Experts of a small language model.
Size: 11 layers, width 768, 210M parameters.
Experts: 48 experts in each of 5 layers, 4 picks a token.
Training: 317M tokens, 5295 steps.
Below are experts of layer 3 (counted from 0) of a mixture-of-experts language model. Rows are named router (the router's row for the expert), gate (a neuron's input weights, with its number), up (a neuron's input weights, with its number) and show model dimensions 576-671. Each number is 128 + 32 x the weight over its row's rms, rounded and kept within 0 to 255. Numbers have three digits each.
After each expert's rows: a language model's description of what the expert responds to; "gets" lists some tokens that make up at least twice as much of what it gets as of all text. This comes from a sample of Wikipedia text that the model never trained on. Tokens count by the router's weight.

# expert 39
router:114183098126129089217120136147094141135185076137137136120058141165122111120152107164135056153117128100171172107118119200093136110111091095071131144117063145147062127167116123121126045129165102129107061193124149184096148115062100068110178136169124128107138149127073159159134129141160187176
gate0:181155159149095081165074129129144137090075122101149093160122126102149140107167181132156137100150135167131122110093149125142170093142119104108129190174127117117139092111155100156065074117152134194096137145142151127082171146161118028093150158146176145097077150123080125101139086152130130184
up0:143121132142134125177184125135116115142165150158101091112162101137124122083124148123138130193116181111161116159180118152128081079124155137172137091119052091168134128162141173077206109143094136077176175093083105168104076122093139174188141113115081122114129123136212166172095127084126106136
gate1:109108148124143064136139176051150106075130093138118119121193147121125127157123112102130122137153115109173064146107109126155102122175172160169068115106085143159132047163134182135143144092164103153110134125202079144121077156125143143143157159119110128181126104140150129127089142094107201149
up1:127117149162116123125129132070134095099125130167112077124129162131146164163072078126154146103167135103144098160094109174147070171161148143138091138064134098166125068149182170132093126093120084141122124123199120158111132151124162153117141153116146141148101090142145136168078158069114178156
gate2:093122086118107111163126137138091109097160130101170142141189117091121123150184125145146146133156190086150094134061085149114174201104146173136082163155094125091148164124139095066109109112094116091108076132147127138110121175136166082140113159163111154130182106091085109124133099134176085092
up2:187111107130156099135096126085129115158091097161185130115188156119177150116127134111138145153175128101149173135112113145167090041189203048147155089157143126146134146129024127160109074141085079123156094116172100171134115144114091116083059091099107147121115145133151141124139162122112131092
gate3:117173164135110131152096142192117154135068142058156144178103139250109138087149217126160182125145154123146084147085069132144098126106117082061140159157170134092133124131112180151131195077121154088143142142154078099174112151178106170135101128139142109106088163144114143073179174160111116086
up3:159168145185119122231100140140118161114132118095151122167128129177140136103145174136112166161139135125144099149079150165126064151121083042083163154160080140113143135140060106121118190126056138114149112119180090135180162120118129097103121093179124093135048092122117130136101208075174137139
gate4:157080176119105173110102146158104124143118083144136170066105129100143133118154148129196117138128061125147161139164136144125185195094144129089170055091136120159153159158069156103094110095082115106146086121146112124121075110159156154114151141150118119134133138126101171157139102133074144112
up4:182138122118110078185160184086137160120117161104197130144137136175125159130159136068113182075134162122143100171142156104091139116159135130188192175130171135204149093133161091122141129096106115144088153115096129048181086138144079150125125102128172140102120149089148128123099144098117101123
gate5:139067155155104136118116178131101070106131139095092120123169164136114079110066158153153135144133160125113120085119117113100073120110124040084117152173093140143127095096162113107132095158156154159151124120095129112128114097125086133166182043080166122118146118144107170117132094165099130114
up5:136185159123145140065112167117153118061170126138089054191130153140103085124123228149166161129058093144133111083136121075147108139120097135178091131190135141102134110184169088105142166153126115082105129135098145097119118153123192107100136100175098128157144131092061109086073092163087105159
gate6:095113081141124140123100128193117135117136117166143099131096107121099110159151217116207145126123114169084126117173127174101178072143146128169106099170129091171164131145071143104127143136151096126133136131085133096134124088147038220115198101145143172164122167116107145130120099135161168146
up6:189134128166136123132189115058128147159101146117164145105108119140118176070118093118133109165165125087136151175084089072144156144105140116128128132111145154128113147155175159161143070141145189120144151137166167179074175165080203049147084168118157083095051113170129050149103133106159112134
gate7:146142132151122099168053146171185148121130130119127106124077184137151139096138115093156147136117121152144158151165136168122146154115092121118090163124182201152213113162120114125062143114151098119110167057106137134117087186120058158157215122195100114163096133078083148126151123133046120052
up7:098098133147098165146139143150113102192105181102084142113119127115087152113126128096094103144073150126043145141164142175153194139129123129077107135134133063078086158122127129118092138120149146147102185115101189110101164136125180162081098208109107152099107111131119139170193065103103114149
gate8:136094100081123118166063149058145167128150136137175177130161106176147133128174082102052133177072146188153017177093176094135128134144146186095085076122169114116121167131085096175162109136161091109129153104172113146157145084161174125069113172138135118106074070158184111104086132130112126066
up8:147093136129142091141149105065126120166106162084125095110106076084158098149056113121142099152150106131192161108165135139187169083145155119196094142190116149130109180178149173112095135129131105183115175166141124114142080134115106119142134154144165119113129110106110117118090173139127112134
gate9:113104091097100134151064133131060164146121136097151085131145131097147123167124120150094142149107173145133157153122119112176112112097127151161101173115221078154122098141082170148110087118070155115157115092167169135182068108152161146179109144149175079148101160146123128106140091123155175065
up9:138118132132133195113131146155189134167178075096076153146117075130159083146142109079081119112130146069136117101132155156161105105137152044094077131117117178024163178119132137170090177151134136168085173143086067123125151094048102113118139128130128120092186099155125106117183134115145114171
Description: Word-start pieces and the. The article the and other determiners like some and various, plus beginning pieces of split names and words, such as Re-ed, enclos-ing, Q-ash-qai.
gets: " the", "ed", " of", " for", "ing", " In"

# expert 42
router:118139142122126067195121184164167100158218088182152154186110118112168174077183115059133109149119146081138150092147120116138121146118160074143154127152169093125133101118168141137141106181130098137079047151123115135079188153111113136145169095096089140115132144063155089149129192093110139162
gate0:202142131106158113164122154137135162173097128159136114128084112128130119074134101079089141134106140118114114118162134118108221148133194112117115082210136150130149160167171127056163116093119166141144151111136117116110123131144097164170158117113153129169161134140154090168140097210103119132
up0:154143133125150183127125139056126146202112120102156095082130114117152101125164156105144115127122144101092128168114129111135149045166145124079141156129145118199051103116140141187155163142156134148061145140163150138134160143146133100135120201097147147217071137143165127096149215120134105106
gate1:121085112168174151105136106103098113140065087119135120186174212093167097126092130127138200125171166143112145139143150120095154052135186106146118138089126116048103111071079143127129187112158089080096134107038145127132113107151089089147117089097113088126121108180109191108068164132112147116
up1:077155144124156130067134114086102111160125082126134139143126149113167097105194105108163148144132179121111131139114132125115132092186150079085098116100109131117156085085097147143152115129094090064120136141147175091108076128123116119044104171135112088098092091095119129093090168116149150114
gate2:133207145137165122120106151169162181078080118093104093157113085177150133128106135163154140123114128123064144136139142099052115101145144108133092166144123143087113151145150105103171173110163135162139151094084146077154138140139091118146101098104151127186113188105102145168166097197133119099
up2:167047153118084111080117105145104117189093139107173132181135090174107107144156171168131074180141106186144112158103115172130073099164116132128087162126156102123106142138090187092098098168178168099135162154222114135158157154106125155142133099131111116141082148121122133115085171173137158108
gate3:121134108159126155143111119096138104110110153163161086168152131082122119129170078119167153080146111160101149131152135081091099137105148179107108127136198170064169134193094132146081158188121121187135129121127144137118121135124164111211138114204133172082108140117159115141177127163084223114
up3:088152062170140163116078145132120140123152148183182100178121138108145107134155092110160159094140119136083137127158144076105066164099136209074130099141212186085180125161118096162091143184108127185125146146117165145116140140143173086152160132192153166076100141138140092156143182135118214101
gate4:165124086133081133128158089135136212101090134148130119105078099156097146152136124098085169130113134154144142130152103124115152159100134147151130119129085144116157131135149131045105159125130121125177107100119059127149149100161127132118083091130132189131081102100106154137151093152103143120
up4:060184153102111104084093160162127093104173130106145101112169190113150125128156093173136115153148133155149105116140205070142088140159079164104068125160176160127095148141115118193115157135111139137139120133153184124154147118113159156106143093142158100117125105145145161166079127077158141127
gate5:138064172135125106128105046157174151142150098144110110051159134131133169149178192109108128124129104139088152123236212070138177073108125106115088201090163132103146146093072100122165130090117152146108153117161085132175114129122116147099146151163151148075140167142125133148152195136050130147
up5:111195153140178043157120070122149155129136097147115159092191154162172149086115146157114120170159164161102138174093156112131169142110143089133114138116153122147129144101099154093094140083118130194126150118160170197160108126141124117117138133041109151136123111098136119147117180089054071122
gate6:140164130192156117169174118109131119147123089169226109108107084112163118130130141116239145163138103168097121130172105122139123070128141141148131143124195117148119129169083132115176166135067149054173141141064083127177166160110143137131125101131074095148042177124153119084089157172153159151
up6:193144149132112130106180150086133185156144162131154139159140161143136126120160152164159135121120140149148166150128147085161152124165182144140078177143067177135171099091207169143101151045140146159127107137210119140137125089106115152121100147158146163085113118187108112056113130093056081110
gate7:111121149184104169142114110124084110176099127150146100204081083142144198125134117136097103137169098183107090190106119097172108092067102100109140068118093091137182110177086108074107114111139132185165129131114084109132077131171096153125129084169109137116121165151133140075189154133181127098
up7:143140100072175063126143095126146160122132123126098124121204101097143027123144167134138131122077126043134148085154149151094106140178112158136114144151131158141063123136155144177206119122158144099052092121147191204113147100059149114129146162104137111178129107116127114159079137150071111142
gate8:099119138109138142121129134165108102156152176111087185107063176096153094145094129111118138077150117119141130131160158154080096124074168101131094163099134146184147166133150113097064109138095145096087145126120127138093104164120145093136137086106088182109137201112146134194121103081107115147
up8:155076095117099119142126093090148091123096101091187079138203073124095144130098158131139099123083102140108166138152104133170171125164114159088129094163102101117134152147146179168182141110179189169154089140145097107108142086121103137194153145152117097127118107099102117051138138186145172124
gate9:142144108159134137109151148142178139101132141101155130092099170116077147081084130205121104204127139119133147110096096130109135156129084138145107172144147120090156138039083132068120148157122121132201079118132104102131149144127121130120159067070156163147118144073100071156130055201117025129
up9:154135119176092117068149094150187139148127160114179144132139128127059171134081158166175101184132098066150090119092125139137092108128098147133138096071175088132175149078068094083092112178143105186182109103102120113124121122124145100175204067071111175147089145118104125108128103129127129108
Description: Clause punctuation. Commas, colons, semicolons, dashes and opening parentheses that end a clause before an explanation or list, such as America: and Torah;.
gets: ",", " ", ":", " \"", " (", " –"

# expert 35
router:131145134146105061191112152130153127082127093105134145142050122130113143137144167135154076152083144123043130137192139131116126149120139089202106110152098091057155136128136155139182063118074113122076102139129167177114108055166157111155108071121155068131163091132131085131137129135167152159
gate0:080170100104122096172100117109061116136121123132190145136145157134194104109123114104131117133144111142133117138125198123120205132186054109076144156158145186044107136162122133178133146093130125096130132120096122109122167181062151139191118182114105064129155172177128074163162153134139092105
up0:089141119107120138102137125163102131164134144159125126091132148083168109120137123092084121113143120125142150134206155142216126132079078104151118050099197199027120058176121148123143089190070140079139132129140091152095131147089183114159109133160122118125182095171100108109150078120151138129
gate1:180140160154179063129102140114200134116133118109101089078161176165070111120112123200097150102103100097139195093140190127096101119109116083121144119180140128213173130042146136109113165052131126113128149234113143147183144104094149139130098121152145067146082124161150163094073102119121142121
up1:081136110097087197113130099096084139145124166129146169161074108102218155141134142071156117176155140171146076126103094128153135136136169216121097103081107140078103119198108131140157092169123145152100115037145110127068139173128116125125150113114099196137144128106093109149164137143155120137
gate2:180105156183091129144129079097170144142123071174144097141135127161093160171143169112140170093136155146158227130118152148092199144106130074128143131146180092125110114180127107116156184161100140163124148115140106084099126120134098123138104131116104168109179162091085125157130137164124110131
up2:111142111140112147121137183103179253145138093100181095147087100081118104134152171152177101173127132175137126087102141135121117149092148103099121202143155135123099169186145112128127169135091107159136152062140095108148120137090124142127096095114071138140133140166094125159105132182148165134
gate3:163141134142151145145151092191139138116139183118130141113152183141103157193133155096086139082111167142136095155184106080137205173096163147133143148077165112106066102138092113166118133105174132121144141113112121134143124173227108139155084191158120080070072100117124134150110115116165168130
up3:167142086105104143193077144123090141168229110158142103146127139102126103142133197124093157134161138153085128116120117085092136130078114160172132143106150146156079104126102104138105139111143085083155165042100132130148112143149126125106151169154050157059110143121129116087207115145124182119
gate4:062155152156120164140120160158175098158105146148132136085092105078168110130131120104123161107126122142121133161129193117102178149109174200071168059178146131120151119183190200148150138155118136194110097125125087137108132118158147132148161074137159175104168085154126101117255067148118121121
up4:177126129102107090123135107083064169118151122131148126175133162152115137111106151137141106173109139152119134081120098119180093095176084092179074209066080109105080183090107050097143125119153110078124116135141177104161145123098102101087103169106135088142081189101167121124038195074167125164
gate5:143117139163118137129132123078078157111101163137087126149143166099137125173141150170116101163155106150121127113129082149157183106089143090123119202100068072176139160153105082092084150082135140161141164140111105105124113122096127082127069133124155156139074130164166151126111150147091119106
up5:156120132177138149146116099065089155140100162154101107153148113089119111184128131149114092147138134152129122122140094146141115137084121099119129183100055103170129172142106099148110150093139119145145178120149101110119100122117140064129109152155165152100042143180146176125148108155075107128
gate6:141122164096142109063112164138116132131121139109111141060132132146092080096140099090141121177167109155151078173120192096120146157173100137151083144189208124112152159091075147123122129162151134146146158151138116154090135086203145126142127150107133169101180109128113135097194138153146136077
up6:130134114184113147145164150099158121123116148128119151151146126101122118122118192146143111030143107066114119084161110173102158050105174119198164146100081119172142094152106050115134127130097143160107099083140120147155161128164110103105148088117143158067125115128113100142039140125122097133
gate7:127130138107138127125101148103142075160153122125157103086164138110158135115143139095110181110134122091091158127107127209147121164113109127171070135134115132112161114148102153180137132173138095140124101099113080182107094099167135163104079127062173129154156136146166146080169073118109112098
up7:140131123122083152118140152131145123140124158096137168079132140110116144094124153105158169079092147138092158139167054207142161121121132103167067118112115146156155156184165113162129124103113106146168094020119116179101096127175122133120151114076133113170134103158165116029135103170123130150
gate8:211111134096094129195146154119140172131157111163074159110083162085142125088073129151124112155150196161060115132152093140143094063118133062139076129142084092076134084137125124125140157132154108120120128143104130110116075081092119207098122083131128095126108119142130117156125160078107160136
up8:097126105154124109103100094110107095117107139137186152123197094173101135198175150093136145115117081127200148165109145120107190158130150181067159109097165142167124187109132147123121084095118132132116117126099123147149165140136141053118130159114135166089140130140125106105100067178134091100
gate9:117080100102167149093145158192127064131041122152133148098094144114126146105147129120172113109109076109106096152173168152128171117180140133148159107153129086137100127124128191122123121112094142082116137133165145097129161142131145027112094050159098083157132122122105092092175151119127156136
up9:120096180124070145168147112062120164127089105159137158105077119095087188141023115121118104181115138125093137142129130141116180124118094147126094103118104153191172082144150161109187108142113134114139097145068149122145082160137130161058124106145162133125146132171136101151163144100159150145
Description: Commas, parentheses, verbs begin. Commas and opening parentheses in dates, citations and lists, such as December 21, and (television, plus the verbs begins and began.
gets: ",", " (", " not", "),", "(", " up"

# expert 27
router:083139153123109115210179168120176149140132109164118145121152137122114210075138129135183087177144164089170098143153132171128115168098060125133109052172163130135127088113154125129145116148107113122105132106122156150120101114150055114146148058083103148158199093087093153137076124176087149107
gate0:126138124150115117116184112145154127083206105152100137128112132123153087111122110145102091099151115113129123148100143142119110165128084178124094111219113146130113098085128107095105125163130166142136104161121163149127109130111107165147152160092138123129175201055113141068131134090178098131
up0:139153087128073163096121121101086157136168134132118096134160086146087127103103122150080128161126112128122103148144133134063177109167061168080122113130173147156112102162150125129126164099141115106122099216118129083165132113113161118140105128111095120110146137060131119084107178126154111115
gate1:129139120145122141127163118170156129149146140121104118093130124129064112159126167124121144065091174105135139124097044147116073112116152099101089137123207144089171120113092136222120184132221108125189137090141138138108103116108096126125105105180144097105124119188086090162106116125148146089
up1:137111137109105092151115093107142146118146142122157106161134102140127132156065054087157101133158130124128143129117145060107161132154102107076177132136100182131113143187115126047162069086083140171051100117057117136117146134119137117130126185099117113052166143095156109127205160131124123150
gate2:125072096117094148156119163180177153119134134076184141104082168092136100107116139114146148124146062146154121110123150062163133115129097136058155117100064164070125116135127165165179154104115145135095070199095159049167102138153079190141153142114109158189048132129108185117069198161134173122
up2:146125123120123174155123193116176148140093125132167164088083133108150117122112151095126116113173157156149124154126129055160165101129098103058136091082023155130175170153101180139143144159071147076104143120126142097156109136147112186124154104147143162142068088131043165085109170144122108108
gate3:114112125123127146140131171118158091061051141120176149129128074130194155092192152096135137149158143114047077094155116125143148078116099110127115122134098095074204136114144119116144117132119124081094173132113104135161118094109084150094066073099117167086082127159080159110105142120097106102
up3:121113102105138134127117169096149105061061142124175150171147097146190136082183130092156151146152111085072093096137103139136147104104116124152128094123095080095187137100144105120141114168108133077114171122133111158167132110088074136116073073089123171111097122146078160110077140104114099118
gate4:128181115117124187096104096127165160126151137157134152092164159118145130197156158070130150121060140158128150115159117167127149140100184151120159126139195103159170110162114169065094129071112136077177144167082117109151123186138127138101137109139186163143134167163138107125121142072168083112
up4:131048152105092068159181200132110085094090115128114106141102125109080157055110076179143153161213112134134091140092113103145144100162104127132109111151097144082131088122104110130149121203170136162063088123146115137077139102135140160102135139100081116104128055072118136147170096173121147133
gate5:158098048111101121174096144143117125137157134146075108134142154128131108159150172105084112113177177101150104139131159169158097143137130191193120122129173101141091167085126165194110100083129183082144166087119083125140111126090163171151101051148192115116057175174141120070124130116144108098
up5:117110187096195103065097089154127080082100144181171112114183140162112129083154113128162163183086141173126155115128096141064159158122091115192167125111067152187255084192166124112180143139153147169131145092137133169130157148133137115138187157132083156148115086093172112120143148126160137138
gate6:136105160170135143106123168180168091148117202100119122168123106142096176115144152190113139088163151150115115100142148147110118141051129105177117153133131124164165133054113139144091181115156145160126157141144121124110170136193084081195218138120131138159119140148096144118110106084138110141
up6:103144135093122111137129069056112156116175064168152114068146142095131111165133105078177116174105116094144119137123108116179180146194109140062092132096155122120089127186158094153114093166099114158113125146098116147164093119101155150075113114124108141109156118138188112139119169161102172123
gate7:083089070145115162123039165155125104135175151124169151130127112158177126110110114128098123149137052064154106108144083104119163118091169116123213133108136150129071123124132190162125086162091158113103155096156115098178123110128103107112105135099116170136141149102136142140147096153106157117
up7:170061161132085130172148133108108114104185133106075141105142099135126168113109209166109149082173118116095099154120124070128076100099167166081168146163077143197114148180126141100129152106110164157094121123163135116152179140120177132095127164153093152161065116110126158137111160114114120134
gate8:115161128164111133107125179113104129117160181177182109159136164129147096176123137120119136095175131122103127112141125163119171170164143184109185110128126134102123117087131145059172137068093134146024170105132121093133150058145165114100117209121121095105213179117170164061137157120136129063
up8:121123102132042121103097127123093142146180189174168105107089145154115086135077157128117144101219136127116106143130122161119167132116161195127113113116063169113067130112121141091110166059111115120051194073150132082128152143154100102087145163147099106038222175118124147075158153131118091102
gate9:081113048112124154074080114167130132165153142105091152127171079123095102153145137087104201046106141099056132178137094128127105158166155151158112115114200133126118165124155143223193155135179152180122148155137131177126105150133098091166145086128120108108063128135144081197140143115138137108
up9:072116075147177132098068060166150138164165152091120141145135113125099140173169110143112178095133150114119105140122132117126103228130128134097135083133181142095132138128127128211158144155180153177166180090171134157116088226147131110141164102104096127169129131208158095195179144142143120118
Description: List dashes and conjunctions. Line-initial list hyphens before fields like Born or Genus, plus connectives and prepositions in running prose such as and, or, as, from, in.
gets: "-", " and", " as", " in", " to", " from"

# expert 6
router:116093051101073062134129123090163202150168127170174109099138112196073181122182145063125108140098109110180108153123147157144125155146146099132136107152090174112162076152095127175104104149163103146116118102162146163106146094130153122104116115131125128177157139122185125120156133106152108166
gate0:129114142139117130102174118208119134171151148119112119111082104118109119216204139136166111145147210137115139186135148088146133089113120132146091090139199131138122122075130160128083140161147194108162050133062174137142182125159136172138167087118049070108098157113133129121148087179165139149
up0:139097137138094118114160139155143133076060157138197105135153156144112148096118084132096172139127155089124158203107092133173110076146162189118194113101091100151122133170119150146119104090125093099087140146157088116118111158116032118110151115148169128120130060133104132102126123085125071152
gate1:113157099113118114168204075097121143148123114092123132130081143165120202098147153107147166131060093155074147138119153171143071095150113172133125150171105183068166134125125095103134140136106106075123122156091106089076104140134123125133108156147168074165133144090158199148137128098136132121
up1:150041118094124102095217096148149145102132137139110192100086120093114141047127136121140147159101092083105105131110155135129074160170128137114073125192124142090165140161156143058143128119170151126092151194150135117109155173132154147138083122125117105153129116111154172099163127079106106148
gate2:162132143154111075180130090129095175132144080153163127110067099112126132147177121153020171120155072203082190194118177146170149135098133148116150129124181073159144146095160170122057084122084077149115129139110167134105110182145147153128133151143130132116106195149117138120122114106109110116
up2:105127128121155142058080111196169116091143131145130148178206144163127113078059166130191129172065122057178131104151122078078097124151100085115140134130094158159068111168103054133223194079110102099129157139146157073136115147104103116139148130110153107095204105124155100124152132164150109147
gate3:155141091140138080182175151142135072123144051152096148139183140145097153064169150165152125119134149128126161148146077129118143136109062157125146101178121131134110097151123128071171111181107098148101158138177131180055092142109092108131120090134141100190127092113119123096089102087162098081
up3:126132129168091162127084071172179141119149231142113171107121144164143078201108117107123123137050143094106098152155133103111121143082117113132081128025178133076160118128175060136087125078191194099145139119129159127186131199109109134137175124108120165028153150161160136200138154089163145075
gate4:111117115058051096119151145202162135151130084122097146098121141110109111122168197156158126119129098140072097096099155168096160092111098081144096114115147129183092107120117175102102159176152075110089163205130144112191114058114126145159154111150097163089121149130117205161154127135079125107
up4:155146153183175163150098102042116114124098163168150116153109124136146158145099050111100155133140136112188130121133114121145107167143169172122163139122085123101172156147140082154139095096098182116162098051134104133071141180152146122062114130114171090168118087128148074083107126143140148174
gate5:147150080135144139113103175187132127150129170137116092171072180129128154137081121144131151101129139165136089166098138082091176111091094089096126195162080150079082119159098155146115100150120083138148106102098119069161133096138085113122082092181146098128062161103051152083134104169096177123
up5:130093157145125118170147120154129110155064170112086128123067114147163096127093124164116123152156130094137124118158172084083114086141091116124090205158159124101086117156078116110025129119176139116097117135135121072047156161073103137126133085167115162127108148083115102177164094106116116155
gate6:141166086150135166134165124131173155088074190125153071203109160130130156130126112161175113122212148126057158136109116130130146047111115125117226135129112098087164145117128172112139159121131083160160053068093134123121135134126100120133160135138118128172050079162120196059171184160143134120
up6:116182132146162140132176121181151140069075198155127106154112129133125118084144113165185075103165183133088160101101127096118112037065155172137215130127167123085113165120122146087142131111121124122114061066169170098171114141116113082109185172095144100184063098177110101083133139140120162111
gate7:103147186130126133085179121095194131068119184125141096168155124146151161120155078106077091108104095092034117132103113078121104110160174108133226126101038167142160152102102105133076204147149168093172127059160159137162186146093053138126100163152118124164110174177108169129154100124115105163
up7:120112105132143170086085098065134144128205096103109146131136128128163097168113174114140208146111114151195136117120145179118145124116132123165169121104133152105119147141132105146157094091154174146082069161112121121160116109131158083224148121188134145144122149118011136178127163129104116107
gate8:165145152130140138185070149198070109165137123088097147122172137106122146154123081146138144144130161178194157141097172133123111167111097139153164095193140123120095179090130184147110131201120111146106163102134126133195147131106089146163139148148143132075155146142203089138136125080125097037
up8:164074120085105168114109062130105140173152121130065054197109078148151120109145090217150077081147129092138152097172118077116149146111078135142083122208169107136093105150068108158089119099153129175117107109102088196137146143169127149139148148011118142092156115167171123144140178149079117065
gate9:113150140146133100127122080105093162165161127071140107124070057000179065146132180073110150097123170103178174136124093146199122092120172120129139131144131136121132121190146194166132112142120152128149166169160109080119167128141164109149212180158164141154110124119092160080178167139096145166
up9:091132118143141115133198121118149126085110159175152163147175173165100164150109099131179043161153067175054103118151137146092059192121110142144136170113102077094102093088096102074134103083122168088080086149118168154099084148120166104109107097147091161146136094130120148159087139125143112144
Description: Negative prefixes, word starts. Word-initial prefixes like dis, un, mis and first pieces of words, such as disputed, disambiguation, igneous, plus byte-order marks in coordinates.
gets: " of", " in", " as", "ly", " be", " de"

# expert 40
router:140147103158105120148166117132117146129103103095140150184122137130126132163145125088147107164118143073183141101147152089171129138099110114088162121059104181096111118143137087139169094189093102150156059153145194169126076115082145113102101118096107140133131104088142143141132125162172110160
gate0:076144145113139139125148253182197093143149176062183109132051107147133167094120049184156101075100082125120090201078038116141172110117248140130142130087150119151095150105136118108138130133159155148141121121073091073139136142068137255146112115124112081130106166110151123160117122093065110088
up0:160143154075165095097133119113177145091131167084116124113106115104148135087127080135157123095087108124149171112135147183158076188149136108105183143129144178161117120081136106107175113085120150133124150136105083078136140117105186143087132136053103037135137158097153124156094139165078140110
gate1:087205148125138171096115202111131102127163106160172189105082076152092145161098103133096183114114135094074091154141133098073140137139102169088079079156205140152140090085121115107118136129161144133131127123071074161138109115189145110165132157106126174181149139093118175079145128107003102126
up1:128116100110071172145096177159097035166111111112206126134054165124071174115137161161092124162124158110162098122132133095111162131134130109115115171121138109121116152142090108160126107142124142165098097103088037131102152130140135138109130120076111168110188132120123139107152087136161148141
gate2:168125163070130129118149103066104125131129109129102123127194142142151161104093111067115181112088093186060149076120133171108192117079190090172120163105179139157139080117052122118174233113171111141127120101156148151137190125157106115162182076097131115110161066122174151140124114160071026127
up2:138138196164136149094104132174094097149094119120148143119106063162133114118119177101125154170170132141141092187136116059130167114153102151140124143124073194145103160107113115111153133121166157137137134176158111143083179163096168136133131140155127125115159120173164126184093146083089116150
gate3:101135085169134091172135065084094140174146082069081170189146097109147129149107108149179125093103138177099122083114153118137146082170136111109123151099165115052112084168130172161113121090152122153139108100102139162174167096129123104122093150139149110079192101158172153151151180077131173127
up3:146145126142124100169106127077133126125168117108159130136142098118114172170091115141163082161166199174093159101090124164087157075105129140105150140081130138068170093125168138123183161128148116146076099143134121136142142125107109107166146144118206124102120169095147133141144131062120142134
gate4:170142173131155183146104151121192154111112130156155169107133142168132158152130125131140194113119111202171130086147178169094113107067163141066110174140081106170147139135113167103089108065133152111085177080101141169156133114127151084140164122088134173148138097094157109140103128083067109116
up4:182134110099097087101119072145113097119140157118082109137155094089138125144114144131108082129160074082108124112111126082114076171132107177188132127130130129120198115087166164158156153116163098166073167096162102164109141190084102085106116146168112134092216164125133153140145153083133154142
gate5:087120138135160094101090074104147079173116168117130156127090131162181180109158083113119097119120124104103081104187101075137167144162149127124127112135125134062074071171125129141131115196155153113131092138123146112109163162154159119138114147145116104158173063174132156165113068076077145085
up5:092142082087124114121182149107232065122167137107117138138096132140087151065165132120129082162128139120093111122170079144065179152123082126126176141134098163057098108069110150164083084118152128086160117140147150121119156165173095180171151134173158110210172129138141130122170064149128075130
gate6:100097141151066186137105095102120137149107162119064123039126114163139099157106130066154140145145128107148099104145136176200121158136108138123103148180125078134112140116079153167182205139167171095188085063135079077140144091110155102168147121159131121055148113131134126142150116124095140136
up6:094135138120123026132151061125098118051160103161137110145116100112090182101138150170171077132138133104055183115153170140042121154183098032086132114150116135149103202098191107094155142137074152160059154081142138099101154147163115170107128139119093135149117140051128123121148166132138141104
gate7:116132105176159184101149130122176112076146063127095070126141124178138161111101147183155165150098095131164145143158136140089089125130107187144116111130189162107134118164088198154078144145121150165111196153111165105089090113171142166122099150149116175083106145158195138144159082112071120106
up7:092139140105104145113115139164102168157131173085141147129124085065051116154103140149133085102123180109080137135086130138178142135101151125116089121147100073182199123100140102108124111110132087087143133121089120090114095125123110079130101139132147011123130163138159165115157171082166113122
gate8:099143091179154129102130144117087197141112165170118114130131127176193066162143142146091147182119151087138097126171171146145069189150128129114131141138092156151176151070170089112140151139150159120090136165094124169107129179153127131140082137092131149148165095076068120096118120162116076144
up8:155124146112128170171127133130158103151118096070182063156153113099128155102121117110131119067129132154126168114138115068105121078105098182134156129155172094102082119177147142124149106135143144051201065158122138078176164141129148114137133165152108071155066099113131146167119124141141124082
gate9:117128122123116169086141153099151123172171120078145172114107143165105121141178095190120090114129237128151033133141182105131150148131122066114149113169103137112201060151096173116112124119118117100206113157144112138111139107122132115132155098187093165116101053150131090064155119129112142134
up9:102123135108090077164093134132142124128177157087106152195101111137139126133112096111126161145131174106124119113121080212149075166114114118180147123161093134094151182182139078119092124099126138189125096077136148140133074152163078170162109125163166120116086083144150180103123052123149141106
Description: Pronouns and Indian names. Pronouns and adverbs in narrative like them, themselves, again, eventually, plus South Asian name fragments such as Sau, Khan, Lamba.
gets: " and", " to", " St", " S", " she", " were"